Below are experts of layer 9 (counted from 0) of a mixture-of-experts language model. Rows are named router (the router's row for the expert), gate (a neuron's input weights, with its number), up (a neuron's input weights, with its number) and show model dimensions 0-95. Each number is 128 + 32 x the weight over its row's rms, rounded and kept within 0 to 255. Numbers have three digits each.
Before each expert's rows: "comes after" lists some tokens at least twice as common just before its tokens as in all text. This comes from a sample of Wikipedia text that the model never trained on. Tokens count by the router's weight.

# expert 20
comes after: "2", "–", "1", " | ", " on ", " "
router:153145073174106103168101133139124167154105136144148177181089156094164179144117157123130188172091076091112111120128098116132113184106190151142209155095102203127157119138172165143142162156157145137123150146100157055116133077118117173133196076123175102138142128121128117128070152119134140137
gate0:139143095121180094117173095153161130160140083171127114126129167126132121088144154122138110116071148122130199111165032127091153075122164123093108112094070129165148112143128159126065153150142128132132120109096096130155172174168105155185136061143090152182085078152193095155168123157156131144
up0:165150152118117135064117169102133074123122118157141095162154158095124118112137142088129127118136167168117121180166156184147121133141129131053120177169165104143117131134174109127165128088104096086107129147167135135251106117043165107118084168156111135110131153151130099122108128166144103038
gate1:181113147132147104060202117096126126111154055153210109112185142110137158102180132143174108108093067214157102097123127109146114143134161160113132210118118118135098112130155134128114121091065111127134107097150057105149135097125120135127146109126165144094131090139062123115137113090176102153
up1:106104109107138118148148118092124098074126095124133125200148164171092135148120062157127132187139114082130088148127133111168186157174133168059134097143115148169202122116098163072137145092122070142186135168145118150102137162132130194087128169114084127163158129182175145151125070135103111164
gate2:100080054095162098133151145122110146155124087068114141108138157103146108064141111120138183124158100120154130110114154142161132049132107076145154106180125132117126074174130138144127080170151126142171142182151088061082140140132128101170142076134206162143130147122196055122127159139112149142
up2:097108149188115170157133162154114119102171134141143081201142160184093128107204071097108103170109126189132090102133115108182115119148107138174179112148151104170151131129107089108161113096127191094130087105163107179149127057175105110142148166100164105117124106134175182118118167156143102119
gate3:077117183104115108175125184084111141068166140164074154099142137134118155113100141147112200166115127101138137076089210147129150168107139156198195162116174148132149148102157188147116133126100138138108089121194152125153144114089122099099114091151129109152168067077129159174108118109139127106
up3:130120129091118098068149081125077122117131114090164094165143117129178131107131142094122080169130159148146109164125127135127081104080078184138104143152118126139071137149066118111140125127082143048107115148133151062111096113183112119145128049102113093171151171111077082194182109171091130153
gate4:116169088165162106141104156143087146137141133129145089139170166106072133118151097139094131103154146093132197166143159179106149140154113100115101164079191130063144159163120175165071141120090137114149135149031173100120119080113108150149155167141148091116160162076105190108133087123120150073
up4:139145190052071173162143079178143128170159070124146130092096143130149119152162145143081163120158148135173138146145122114153185122084115135070175149120094088187162129136151108129116068134118175126101138124137061140112139143139175120090143148110064121150106145107098126187139146045161105127
gate5:134136173081107070146148099049207126159141169102078146143110171118131203070127140137141153168105157078126147111134081182104156074147178136133122139047100109088114151129098134131123141145129127097154128148147099149101144170168105103150119146144130133151087135151178109067140146139131204162
up5:073147136168127139148143118115112171124153154127096168151152084200070131171120119119120125115148163109174124105120209177127159168149061130129115103153092109140131104141171176087071156146129133098138165107137080127185163082149141118100173182074128140100187139158110143139165125054121147180
gate6:130171127084121140149151090149195181135171084078151182149139134117112175114160193153087139127061130085119112148131154187144056091159157132132168131117125146155126129133063101091095141107113137103120112086115131106074098093137059141159147105150153085087101117107084168113098087145110187103
up6:072138114109097140115111121167118109124058164134164121137088148203096165122132123097137165146167109192077123072115112126114113178062096109122130173125145102148127067131108116144136227097094137100128148117152060087084152131150118092089122150106123151171074130145092105140095073115144151088
gate7:147135109103101176125173139153114119132096139082093149144154174152138212141060160132033124193062125112130169111099066112095179160187148145133065122095172114136105140168110167197101118135138148142132078113131163138170132089130163111126120143098153118123125164122169143128136109086115112161
up7:146126153183137132144159061109127086116110108148125107125123081097095130024127144134145161142134131149120153116134140102130101123181122211145210049073157115121067073112141126086118091112163154133154161108104165135145090088125126117141120056115120147134153135092135158066144130146169130181
gate8:146122091118142140160118140137133127126151123106187102142145128113127150211066110113082169132178125103122115069218147109184118113101162121105129116135099146117066095139107089132090147169134089051117081157193151120139134127133138141172114059129186108103148141114206170084151115100139125130
up8:161121119126097172174092106131122152090110122120091150120073124119076117090162127110143162157189116100160130101132141093126056155100138079171126158197146096159147103115057136139153095190062131102142133095131152137112162103158161122113145144028150133172182147133166150092100141137131151187
gate9:130096073099079153119142140149121150150152144151145186112113144153143130040112106104188218133128121102205140084131167202163111113145139106147157140147128174186161146136122127140134154117135115154141142095056168139138132100135106118161081168112109188169150124083104148154176149095155116177
up9:101153096140130086081109120094153124111136134138110138142125119096155144180121086130168118169116172096107125169140105076083093115185101152113051082103161087107069075103120159128164099089119079081084125069100069187144092197100112086134124137149095124095165131155134149173124109148171095139
gate10:155134117122133128172115161136138113093154178112174079109079164103093172159157152164151204127142073081144121139105079146168070154199153118109196115133100151132124120174126161133125136181146132142117095119112143063112124078148101128147173105166192139115134136183185168173128066113116142120
up10:104143146129103163106168156079064193156130132083143147135115151136111148182134093128171124116087101119154109094116112112203156081126156124121080070184077127150106143131149138112125128147121145172130101190103105146159165129158124211095136152117108139174139097174082188143072190131076113115
gate11:167104106093155124111187127059139114110105116140141116147158138166098172087220152160145144116190138131180154094077141124160130112128169127180078150153160153190144169094099166150139099142093152149160095150140119159094195099183131146144119077118126176139108064193118130109102107135125111106
up11:113084169110106092133132139127119071138140114145126129182136113201106143051166117153149125142186090073121155164141140097196151139177176154131179178173137110143100067128155146146079118128128084139106106135080085182068126135144119146101134114138162119113102119139050163112159170098074143129
gate12:141087098085144108216097143150073110178129165053157123052108090125109121084111102153065151105147109144111152120107165150184137105092152144136147131164156095133155085155137129125075185189098152168136139157106126096150129048181136127139124139113109141176095108125137108113093162141125177147
up12:183157147101129178132102105109125124114102157088081130172072109066136111107134148212120146104140166132127103145043104162186097060104182099136158117130108162114167075153148089179128138122108149134156147141125157105116115130138133122136129087086156115148131141170102093053157143151138208089
gate13:177136161120165093169093124159129117096126165082114121151084067123084138189112092105209113168100137197075082101114148068091128160121165167148102125084146117147122083099163133141135126174107117096119145082151120130154148093065137145097116081104081164132116107140153152187165073100125152137
up13:072196122145120128094159153107150104116161139185137113098137088168128147115120154060154123102110138105124114127160164171030099065117126149092072104192117130187144174117114070073106148069139146111203112134123096117126125159136150152092135167120122110199127109098136118102164139104119150132
gate14:134108103129138174132133137155128152111097151134062142071113113122121113146141170130151194160137110091168139129069170116098117129094113135189160081121066158188128154161119174071110112160124137137167109162117124078106068099202166138059130110102112150122148148104131157088120080131039103149
up14:052172157133143168113180125079168154115131122126136101120130103117102135164181077098087122143132155145167183177168172108123140101106152126105120156145134136119110133183103123114140113107064126115149105118128133117154122062149057161140144145131158133012106145148047171163096156102166127147
gate15:138129088111090171125137103091137107113196177071110155109112120143127209107151123128099153095155119100191072112138143101147127121084124110093081085108095088150104059147113078131078155153162159081125115157070179140107151130145211138119144116079136089126147145134104098161113147154107187167
up15:162124133085200085050122149092087147140155180108165129145114167113167151151126109125082171154157128106143103128094102179111148109177114066172098177103138102157202103136069126114068195102167109167144115165108145117131127148135134131117152094152134109166130154090127095080191122139169128159
gate16:111170112095155133175200146067120102102096123106105091161164193137091127178108114149103182156110139118132091168140124124154090107143142150094075107150055132141091103138163121129135121173144106192151162150149088117141098092139174110157152068136125126121108154145026160084118154136086080132
up16:137159058180076104174062142128113159100161186135127100087121160155145075161105118121139049167118118140130174138121147136135138125100188117104135128149149122104174112166141054144175137141118129131137118185139136156113129072115134055152145155099130127185143172085193122135170084115164159154
gate17:103106095149154087144129163144130100083099170148141161144102140145139134092105131151100169129101120114131135149127096093143118172100105144097156111174151110172131080069155158122100168207110134165172091050083084078152141099167117159157134081129099042152123118121126128196139080168142100066
up17:068104088124155166183175146140112111104127158073149125211109163096123203133125122136156112100144159134117151085133136125124136099110112105152151175175126063160172106059136163140116053170114141169117125139081126127101084087126092122162093082156134095082081087114117090101136185127125145112
gate18:152157081049081197132149130102150136130106123113133119113107184119217189140131153119144102125169145181147076133097050145162128187087171122127131099127148124084115084148141138111131099170081137137175064117117123105128115128120124136167180107168157136154126116172093179155096110095156099161
up18:125188145117138133137114065196056155126134157100085099158148095144076114133101098125137149105140188117170081143139175104113083112148103110139151076183154134222092153141148067180100147146073099122149144140160048176121129114159091139105152140134158153100119132122104133104146137131103117081
gate19:160134100122163194139161176163108175178147119139120130068113140103094126169147163063111165173133154169096194125113107163151159151079113114108139081138120142150030105117102147143136138175122080091091092085177142100159111107126137115123140073096165115100176136094141119167145063153104136142
up19:106193163142076159131042152130105066156072155126139152160094120124157090127104168091145132125140122058138149095095072146135127117170097149085136160123107117059104121130169128100111162152095137113155130144115140157178123123127185085103083173201037146092135123119158090133150121115132124139
gate20:150126142131116171177091121122103156048123099074144068102144152164082156133108127146145161085137141143168094104128077179170068124131171096095142089134134151140156124175102140164172097133160165138150094155070083066155096096101074095189151089121139115112165108077105156130110075137154117121
up20:121119152154120125157106137156152130108091191146101161093167099123127135169103165120167095119096122167126090029128162065132109141138122107117111055163189198139075136177160091141138171111141162135128110101143196143111069099123109130125128141194121157104126109166141137089141180074083117149
gate21:110195081110120091146126170123146085199184139169117140153149170167158118139085154149109169123080143165139187094140152175193056103131156081194128094130151090138105093086127210145168119162159091103142114102098131071128134153134146107162125121132128125138113173124131113134131111089070117131
up21:125119114145118114164177087161109101146157135070094071160153057132155124122164114108149144165093096118120098177129148194089100171115140158099113212088097170199087097121110114096149116144098123088157083103142116115142152125083106084090133087148123098070076079130109133146175122119102102082
gate22:121161174101140103150149166148171112166108130127148115138177089129122140171095168111124127146109095097147161091173202129111105119076186165163137158111120135105187138105109092127075193180091108185146145118059138090125088088139172118129161151113099143129174175146169121092192129139152063118
up22:107114170095099126148150077135185133116176101100127139143125129133051136104079102133172163173150142145107153128106182082143142166103130167086147172171121099134158140165131123112108169124172088113180181067063139137108158118150113209073129126110177170131161162101153113143108191099105155102
gate23:155159156088132092113169149101164111147109084096127139143150150168140133120072162122122197180108147161118134090227112128131115114056103098131138117174146172133174072092167161078145143110094137086130124054173112085119114131123170129141141098142125137204124098165099100073124079131138153129
up23:186110167154104114167132122132112084129111097116073117206132090162148159146132123149132090120087133144080144108166123138176136102089070099137140164106091150124178122139144171169171184164137063132143146124154113153167111180086139115144180104124221143178111109137117139092088074179110164135
gate24:131095094150133087126113188149137139120121100129140122139128160155162149194103148126174098139093141094186103029160091124162072205134121116106145172117113195128064133101173166099121164110168124058068100109188131118165138074118137118113124133140162154085128160127124119133097082132135114148
up24:126152091129105155174166124111176118107147162124108141114182167203134138070075151132161115112123191093151105115137101151068199111086095109075104109086091160148140134123139176116077109151138100158115139116171073060134110147104132180122117145111124109134148215127147122163119146072162094100
gate25:115043157105115176166139149167141076133106133117173115133098167096117155122115163125145127130108126109089137063106172083172107161091143102150181143158168194155137174126116109144130143163127084131116111097081174085140142068094151125145182112165099114125107161164069174181150088185088125111
up25:121095155159134089153124186111136158081096165108114143113096139170101121139142154121095143095112093064158094144151092151104107105146146109104158105075133117169160165068174147113152163118145148171125074163078135174149112167132167159088120105106075080071180131200111122089066132193130129095
gate26:108111072129130102143122140094119134104168097160120141080162121139166156082117103102105196081113108118108111112059080199162116136139105151117120075081106182133105161153192194177124106162106135133138109091078051124095156108071145133073132161140117168146150139102158084129154119130101085163
up26:125145095137125154153151111140082136145161092115109080073185100135129152095130116142128114154137098136134116177083141133117129136187114084210116064104135110087134107123116108102174130188167116112161120079091132164153151121087137131119112157126051157124111166127190107106113250075129148139
gate27:176128113115059162110126135174174131128144139143208171069129142141118060087118137058072151114121175110158094132152130111167107165156161140108178155154165149101158119114124150118148133130123180114062118135083148131163059132117106132148156110138083181128161138157114113197086076154108106093
up27:140091103169206144145133064139113107083129115174103118156054143072196134198091096068116167128152123160129090119113153070103128175135114139111133149144114114161125105145075137133147103132097073167119086126156126144103103155085130146103154141165125178114126169135148185155181085084097127092
gate28:124087134108135170105125177145175111159182114139151086150113133091159188135091136195165159127086075129161128133193097126171148099126153179150091121092137163091085110103141138084084107126154126175181111083139162095112125140174148146082086097126153101152091083101167152106118137164207083135
up28:126114095180038090152154105074119091132136102176151158114134167131146073172163137118085130180162084100086115114146124091114071189151192145080125092096131130176108174128138090161106179150100053147173136086149146137121137124153121127108104117103090130139147140130159160141197127135137102085
gate29:126151135094144105156146133143094109074111062153191111170116114193131112170159157145091170164154169145151148120151188103097127111121119089069136101139158185143088179071113138117122120121166156123167117126091198062150152186146101159157113099121129138113136067128091113109068109142095076155
up29:168069170139161108135125121144151121111171143169191130110168104149190096135121163091087169140147142048117149149104142113128082129141115100149098176117093154120088133155118110090123143066136095174145160135177049104194089097089133115125168140122200161169146114085079141140131155154106091139
gate30:100155147120101134145152173124128145146106193105116116180142092089072156138122161148132145133140112026148104099098097128100116117131106137166140143176088156153107166129112169146154166195153164126180083175113140088131123110171148106113100126127205163166086140198201125103164085143101099133
up30:150171133147182112103078123142144105138148156118142092116085137106131111167058218101130097168160086149092084096037122121089107144122129093103151161118109144177076134128148148117140148138181142131154100151150172175075171092146092107166145151176140160115116119141150153149049100160165097138
gate31:142113109103106102183103124129094047135118126111116110113147115105164213141174099098155182132172103158140141142122132129163100134101147130097158092123139094148081122120142134201094180155099098142152129122118179083125053082093120141159180147142079116133125179151116151179110136067123090047
up31:123126156183074129154117086144068148174062103169138095090150122160109139111126165091126153034161138156095141108156141091074148096112112135096108091119186151135161101105121070091110143186166135096123139147170128084127121127156142148187136145124139156117131105126096151148163135138146233170
gate32:101146095130167080119102141070082135153084116050130136159138076141133182133117077159122142143098139128062164106152113069145142118151158127122170135055105111134148110068142113175102095172064123126069128127134096110125170095107158170203136129149128118119136132129147179136180086120106183167
up32:098099067105078120114096083148132141072200106109142072134100174098141100138117070160190137101156098149165082078098109160165097125142100135128106067111164128107116089115137157149168154160108121159132182104086107100157125160082182118121126148173146063127114077094149074144115120165165105123
gate33:160129090121044127158134138099105116105175185113092181120123117127042144163138089116155202155146157144194125167155137107129078139103153069087127136098193106123084134116145169140130159154118120102155168111139159179164131105098100194120178118153105101153129130106072153163104124131110086154
up33:174086103166105113133091111188163103119087190147106200105169124101120128131090113087123104102080109186085213130131162106147072166135135120122123202160190116175141132100137093075090125087152115131103124156115095112141101109168109179141154191121074115156124128099142091130113120143097133130
gate34:098164182062160149116161154127102118136096109118164127103166179131060119190121186120129187144209157128163172124156132072210172161104172116113131155096157139142134161122102142171140150114115123102146077117164121092066174081142127083130088133133103117130170118103073138108129103113135120114
up34:129138124143070129168137166135157126144033130179124133182151188083114134182114128149107117159163193069114200210142148140121102158125103124099139141117054156166116171137084151085119141097145122125106104102127129129145121131151118165182126152130113129178096123183138108115112155146075187157
gate35:082101148059118128174158079129086053140132173083109136144092160131179120059140121136087111150103140143142117124121146205138096111109100185112106142115123122061146085116174156134114149136135120129063105110107194094139097154152128096190107119177128097205140102122157163142102111079131130122
up35:050127133157134144051148172174129163110163103117157124130187130123123155100127118068151146153126098164156143141093129087095193077170137096132180185100088200106152157112170166077111128140114137123132051138130173114129119177119127100127139142113095163107121118152086107131163070144162142074
gate36:122126096131101117103154094123150132148144164135140092064141136134141226143195102100114105139130094178197070171137124136166141183117109087096155120160115163173108149124147114128120185153088156063127117174092165070096121103110118132116135153108140164139189107111151089108103056137072157127
up36:105150120165133094094163114119156083142127119136071121093138116215106110121130118142143105161095159099061095164109146100163119109147139178118117091075140100103106170122142143149195172143118150061126152111126149184204147151167096106104070125103113214161092132177149136119112126106147072156
gate37:114122170112122112132134131137156162140090063191162128111121159131120152137193116192143086076091119152154149109072055141107078062104139171099117186127131112102127135131150162161109185115094129097158138190120182118114152154149110125192089142149119124156118178104124151145137113221099125149
up37:167136057105105088111134127117088175090119157060102116123101104097135083087108152110122149081135084096136132179177112078154181101132078116162094167111086147127132124160160104125104140132123144184153108021147054117136119119159126114094127163115136167128142112084103212117120138120118102095
gate38:103129221084155096172171104101155097169114126150128111191132092146141151112135116183101182110130131103152123069094123181165139095130111129124087118071137128173125082113178143109108164087096131120112060150097113085116190102164137131160143076168113155175048122126116143154116093115159113114
up38:179124097132124115079080127137096106093193149151078107099163116126133090110061136213111068129140105151142120163167121137150118136134120134177123151076119139120111149177117100094114123158158153109121123191061156207196104125121078108135129187155151104107094116156181110154112146135134077094
gate39:125151214106175133138152125126144154151120084158093142109151129136158150138141112124182137192132127129186157138113089108082161183111129108072141114127128147119164113108111196103143143152148136140158143089170199085207158129097136149128126056126059150071128122174137130143150067119126067157
up39:165103163101119130109172141104089146086112058114112158178178113085149114091150085144164085171105112146190165070089153133150090157114052117168190107110150078155171146148120141108168136101110168144159119110126118127095171109130138061119143060140092136144136146159095174129158168123095119171
gate40:065130070123106147120140131104075126156051099109113076173161182125105157170161051111132104112143100144146089117195138131155105120165110095183164140168191103146121139110131123118130141088123172108158149136103117096124074078131101119131083137138125104101149061116128217134168091131088119135
up40:161139145167140173137168103115106151099113158117161150204146091129120154134127156115189119067045140118162148167121141111126117103086142189066102098170084128125124157094157129135126130127098096160133120111185120173133167200160169109092127157102101154106068202143148132163071157144147126162
gate41:176151113091110124129129108141126147130117176120149205109134120131142172134084093109143116152099101190081116134142093068123137102087146125137143187198174131126086076125192124040095102178064088119100104101130116082134161095103112155144125104152153096077123124089153155167067144094117127148
up41:105128142106093127140122129159157134085116145147190150161114152177197124135086134115098146126112165082096169154173104132096148167055150162119187146163135121143126182185153094152155133093064146144083111147072170074134092112151129081123131106132160112102128146148181130143094050115151201136
gate42:099138116106171133082155152106133140125118140151114109100159125140103115079112139145137093151070095178142180115082109137205122126151125082132128175094105142237192083111122118138094105119196089111115122107128094108116105100138093166099136164141116091078132106119109144207085168130164126060
up42:140161188153124108118123171125133148124149137067092124132161105138139144201111134074122085089096113154187094101108093179123156139139129131129184158154153112114122109115137124128149087156147133133102176128114089229166113078155079153131110110168043126099178104124149092170152174145073086110
gate43:144143117186129131125134091162139194124173116126163131096073144104141115121126081112093124080076079101178131150092162147129149189095112108176183126109139155149145100124165156132072100181130172131152053137110144165127212123116087171125095117100096175141102070123150097156134114141165172167
up43:111128119175102092107111118131115090131127129137093103135099123169129143173122086107082086091119170131093136123101132090097090120068118058046128144115153134117131195101130127056167097110054096092137112117127165115138135163113169110086146117093136126204109146157071118180138105199109153176
gate44:129186140172098129172149154121148122138141138076182102126145162120134222167147135179172172146090112111179178116171148139098153142107130134080155123143159054159101194076177165148159100111128157116118118163148142094156061098148123122138100155122115085129169092132082128103128110136137057120
up44:161170107121129073050109111164135103097095040110128095152168103099144141120125075144112100141119152111175133074111103109093146165141099081154197140128112094076143126121050140132098147139122122145094171113107156106134137071152137154096110157116129152177123204125156080124178157076100152156
gate45:119106128116134154061151155122192114160109136120110142065157184143072140102179061128075086163125099162123136106116115150135118123130126125176143161140123132105081120100072082109048127131041073112154095106167085168122102110085123099101162159102149131084112160138149097181139098134120167099
up45:137157145163167122130129137110138156095106113071195148106105144152140096134110126067120138104134141089146156123129129085124215127141151169061113132151095095121154114149151103119058129157160124121117104154094116095151166131139109145201140075140121109098161126181081234114131042142158092122
gate46:144112171147135187156148110123119161158131134097167134164070131085142101106121098127141131146112136117137157100125213157201119182165150084108140150150150130132128164106102158107189112156103087169058132145076102189068093116085159080137164172111106163149073154109126134121164073172150122147
up46:145183149164132076163114080121100097101157070128101080095164168137085088139134120147146050063092140136179018096093076098114155153091140151080154111145102133128151107141126147179128137085154097132104147134134089082172139171118147132130159082118100102076120130140129123107098133097102104103
gate47:136160129118155096152145074127072139128122142071123134064133135072084140142161156126097162115145144129140105132115119082168086214122108099124142138114138206136143143127165121092152121119117083125147115062108146151181167121087159096125096101140179194169215146140139195155123118135190134153
up47:172120144122112082161133194083157112116164145122131114164110054124168153101061081137165147131140135112086165127195142136084197126111112083127136089153167148113105170104112065173141133146107103148128132088163101152150126126204150182153115154109102062068088083113102149156105153128110122118
gate48:128126101173104051119123116072109107113192119158137190121112183207085176146100117149168141071192080161099123105184133145130117116136115136102141105116220134092115155099102145130155142192143127087128103103101132123120064075127104118158130162132146160102157106147109122142168077121147107117
up48:168193120174110191114090140132072110137153135132136131119135206179142098148080126179134147128202123118125140100179130147116070159160112119151127158117174185117148159120153102100162157162128118107128113151098159087164139164149135162091086168094192155136163098079082093129074144175138120085
gate49:106169146099131101154125140108138123129140150095101161117123157136118172139153182100204155144149144128094081160145094115141092117147137194153147125104084145174188088206181153147110127163096107142108119098059171153166087074182115128071091081159129095091147144155149176112143121088105077106
up49:072142134151174133137121135150172128085111086065089117177142161164064208127142113156134095070070130114158132143151113127134085112110095177177075140116138133127108160157113113128081086121132141162121083207114107091111118162195101142101105082189104120109082159093127159118142161109113129094
gate50:125095128105137157134157148112149114065110129079178113079122179088124140136137164206117121161093173127130167138113179067151159116149157094129123126032148118088133111094181157141169113175140151121106168084062099098130148113162131118167168093132160138153074097145157170143104098131095123189
up50:065101102075163105170194115119123170140155133130145169179138152104123122146134201077131156125165149137155145110093149113132140098124125102079145189057132138117147117078100102115173100170160170094128139169115147139125114115101072136184183090084145112071085122185144152173179150138137098140
gate51:132204129121083105125156106097145135133207115137145172101124112086129157174147118157109132121122145121089127143184124117111122132120142119121180117098101173143099101117123144199108137123137055086128159159064151125114193068086146157151149088083044156146079139167122139153185078154091109132
up51:146132127114119188111097136203137111078143142131099092049144142095119121131122149105159131092143115102159160110075185113121073138113098154207096103087123065079105170122179114113144142132192164134171104127134094164103091112140189122080176142147119142127141094124088067110081139085157139131
gate52:177116168109157166182172140123113077092094120095172116127136132117191122168118128166101127147060125129174090057100122148098176148119146113191089082107137088120155134111114111112108117123132116075088082087078170137162143184111131081117121091137130123168124095130163075147176078190123162110
up52:159151163155193095149126098157139090130115170091176203114095076120089111183156139093099132166100090152186131126121112096120120147095096123122137121103106136145111151107157171103126050132090144104164138162127136107102114174109129086168128078046163123137068115132147152092143164144061189118
gate53:101115133098084104133072115133138103089119124112126129132149100193123154126131099118112177150093102105187135111153171131149145134144142142180113167055073115165104145071162047115108108157085131122128120172127117118079138050148097168185144115153072147120197123155074121106113100151164130193
up53:122131133182127104148146114117167049089163119111189210103155112176163152116182135090128123140111138105133110099169120176132163107184100159110121125062075175082101207134164135110109146108109157092133131154152149130147090099116111127150091115093167185165173145135151171145064130158133150147
gate54:174110131094151055125144143170093176202113147083099100139103173072135126125098148094169118065156119134144104158141126150168157096117185141106161132161125111149121110038113147107125108147127153183189173115088145117132107148041106140185124121126134099182134106147151168170109089135148149148
up54:123147085077117105168114153080094089104089066140128137150146166167083138066135128162128112086122166142092083084125088152131189125154181096192122145156095101098147108090125133139132091114126102118086116127175109114166189101121177129114112134137179168063116166093121105135140150050180091121
gate55:122101126124152111165149114077163146157108073090134148154135110107119111147167142174178186086141129111140154118159057128116107164159183121176087148164150125170084074177139110086136119140165118073081121100127162114116123133121079124157155104168105186153081186115111137141028099127131126186
up55:063091160122068128198106131126187153140082133112129153136136128182168143156175147156135133099145160110179120136100071095104078083150144130149126137116127134147141110183164083093191217064134111112105126144059160118137153157134126168113102114144069136143104094105097116139073138136081102133
gate56:166124116131105127169164154139115147100142123140175095179101142109140076157128174098126103102149093083137139143093067156133112145104101162128167089130153169105133114176165093144135142146176105126177086100152137107147125134125091158151234140146080099143150075185112171125147053135175208149
up56:152143154158226160133152118118116113134165110119160168118161156148133124113180140136132119102114096203085118199114132159127111191145120179161110122129091171180088142145143173098082114130114137103179137061094148140157102089123119055100118143157168071167124139095176127172173120156140160138
gate57:152133132076111119166141160117171151147132139082106138132164157065100195091109095187134162099092145107188105087120091131105137122141220126117228132118143137193184175141154114130154136189161136148118110176100126128132079098098072160125150178137133122104086101111104133134118124144151130104
up57:085156140138114133092119139137165097118109123137136099118130079104141129095144063158182143075212127100099135167146129083120091121161140136117149168138149103152099151155161069161073183177152154168118097137083101118073098103089107121095169137159116070200119129136152086193153120113099189150
gate58:135143147106092088097175157086166165124088092091155113098089057117081114179112045146077162125148074109122171102169113146099167110106110106124121113091125139131135128147159136181168100164097139179077142148167184086087144076103118173157134105102113135133100116075184134118118115085124171133
up58:128078162158152064160124130162141168144161170136196144103130062107114110131123095161187159176150086120154093157126130139171091131124115088072147190117140087148081153187097146152143085137161143113169130081078146108034177124133148147108101093187142106120125100084141110109130129148142146111
gate59:156157177108049088147114139138089118149090133126141158093147105111130129124161177116193128095121117116113177157127160120164052135120156119081109144112112156160120051213157159119115144153096154178143099139063121114074104120086107126146100164128131135119165143070091136149110061097105181153
up59:124154097078102121096157059117116160109202149114141107121083212134086111163101069112129078156159077170125122143169137110085156153098134129121095133149171122178134178112074105166139090093162053055124129160101091152135080165118134152104131106128137121087126099119117146121130112170151074124
gate60:187154080051085099109152153070142078101102144137165061202101130130168122126083143078111149095123172106165173120113152120131112104088170146168170092126102098064165099107098130177108141111133114106135127155097130158154142107098109067116171101117116100173123180147141149109131097092126171165
up60:105124161152144152169125145126158151178137074147054169108088140112176122148141145131191179113172184107092145154156139100125180132170081151105079123092135162190142208148123104146166140193098096077153118132131136159160134088080148128093109116140101119098174118126172133102186166108133116093
gate61:095120060167138116164131128065118086109144090091137107167131142192120151095142107066168179176151135173118101119151095106134178128103162153137193119086113168103100150160152185110093102157115168152177122115117132148163145105131179092158142118138168156143110136229148123181134088136168118116
up61:163155183140143113188131105181116111135145139107128111147152144126094115104125125204096099113147110168126185104087102103085063096198077103117099121159160111139160098109157070110138140223119127202109134130089127133161152137144102176119123109147158182107129125096084092171111098147131181160
gate62:154133136112210121162171166174136125170133119100164130101111052106103124114181128081072105150115130124118153118139126124114061181123160130155194092124134138101147162157097106048106108172145131149134163179088171110086135090115103165183134092174100128125098087124113113120147084111178186109
up62:138137086164096158107171052071137103171134172131122087150139097124092120138088110171133077110158126101100159141111110082150188113098100070150151147150136093127141108100128121167149141093129047116115149087123083150157114095168174133150169086138127112134053108222150173123112124150097107098
gate63:174161119094141115174141137113132152116124114035131129169147130091075186102117102147192188093063106125128135111146153133056135146110166156169132131084120138151139115106132104157136128193108158104132155112110124110100147074163128087135161102133092151083094127129024154142152106086179145091
up63:100132175113090115112155097092087174155111112093108145158150144164149070196108122113180117095151115166140082086154088190158092083105126140089153121129151161117202111153161084166132099090094120108160113175126077157148122141132121149075135128095169108119130061119120057165130080107132151074
gate64:127088123190090126126115108112156148128174075117140169128131093081086123118133184113102063131133088083144087076122157100146101132136110129124143124100150127122129105147133053132086137153153124102080148117117210072103065068096087125169153104155137118125149134062149152137065051116098126163
up64:105185102127130168099170090153146129186137113157128119095145173135101185176117206124174098126116120115137095118124142162152083119134102162127149070110106158080131102178108114094168120175087096122060094153178177095107107147123092134083121129055165091096074129156177133121111089125150110167
gate65:146128062148101162101209101101115168120177116098157120097148123145113189187155153187117143131171132136143115143165110119093150131129113086108138091115083133144137124131135175176102173170135114075158107118062154098109124153085104155158135033119127088135186119174135151150153069146170162151
up65:117082071070153158072087131134139158107107090150162148114125199108145160157117146131067142130141058117125114080132160108143115138124186087091113096113119042164124066104140127154068153142146159099121110098129139091060086133099116146138123088086141096128125070096159134126175182116121167144
gate66:131116144023079115149168075098146158087158140165116106112107159111112119150157110136114156119093147091164158125156150152136129151157132143114086149050156151160117129156112123166115161127125088084155089167110143059072102191077117157143170104135139116117171073163134168126098108149182064099
up66:140101140105091129192141093095095188172113137118142116120163157090108214126115110147155105087129109126139159054114127102145084165147193147092114102137124113133063158057125174119113103147126112132145145118096113132133086143146141152229130186097187137082128145137121101090134172079151146105
gate67:160111107133127116172130109106140104067165094082164159102089176188148129076113158102120091038118130128137095174150136100073123140124138141109138131110163162103139126160141187176203081134189104168106182114112129157066128095133128102127147076101160123138136117110120155144085066065127126135
up67:131123139098114148121156128113104129156147109122167133179094144164140088141104172186175187126204091142144089196118132087113107139180192099157122183134153167199126147167197145188151152158183114079088152149117167127150158112164112146126117131133133133146133105055164151106117127158165098129
gate68:159131127112154142153134181119164150156121131103185116129129123143121145085105111156169169113090126141153145067100140117057113111117143095176124062108120187121139149095120158055128110121110129195103118158100084164149016148142108150112133122165103150058141114155093159102179128180070132125
up68:132215122140162127155108146142175134107066111118121103103135097109164141172149121113111152159141154094083111158162103108122199189112075127170067160132117071121086089131102086163145094114103094092088133150125110173117123126096183123154117144108133180168203097122133110137073102117087107067
gate69:133129143126129116137126133136186141144097128155132128113128137124196124119148194173115104126133132132118103114112192104136099153174188169196072108168122120161105172218123152131066181106153170193125120147116185091095126086149158135118156069103144140107097123141096148160093072085144115069
up69:122094137090154125054093152163196127125144160160117093153141119128135077116182188113120191130208151157200116152118141127101166114128086113119134174138103147139153139165184116121132095132137114132103104111086127149163184178149148171123144086123172094170171079064187102132092133121155139120
gate70:133150097081077183180155160092144146200117061151194140074120218112147133151109146125103154116089111167118097076135143072124097141137111101193154118161101137177127116147160112113158171131118123094106170139102154082168129092127094128154117083172126155149086089171091135171114109122149140129
up70:130104132128136125205157097093111164174153164123132134154139132112172085111122152157131147124132142105132114149107088155138137158160137178173129141128181129082142186127161176091116165202120047097122164151079169098171087096144048152186133148111124124141119127187157113169119144148091056107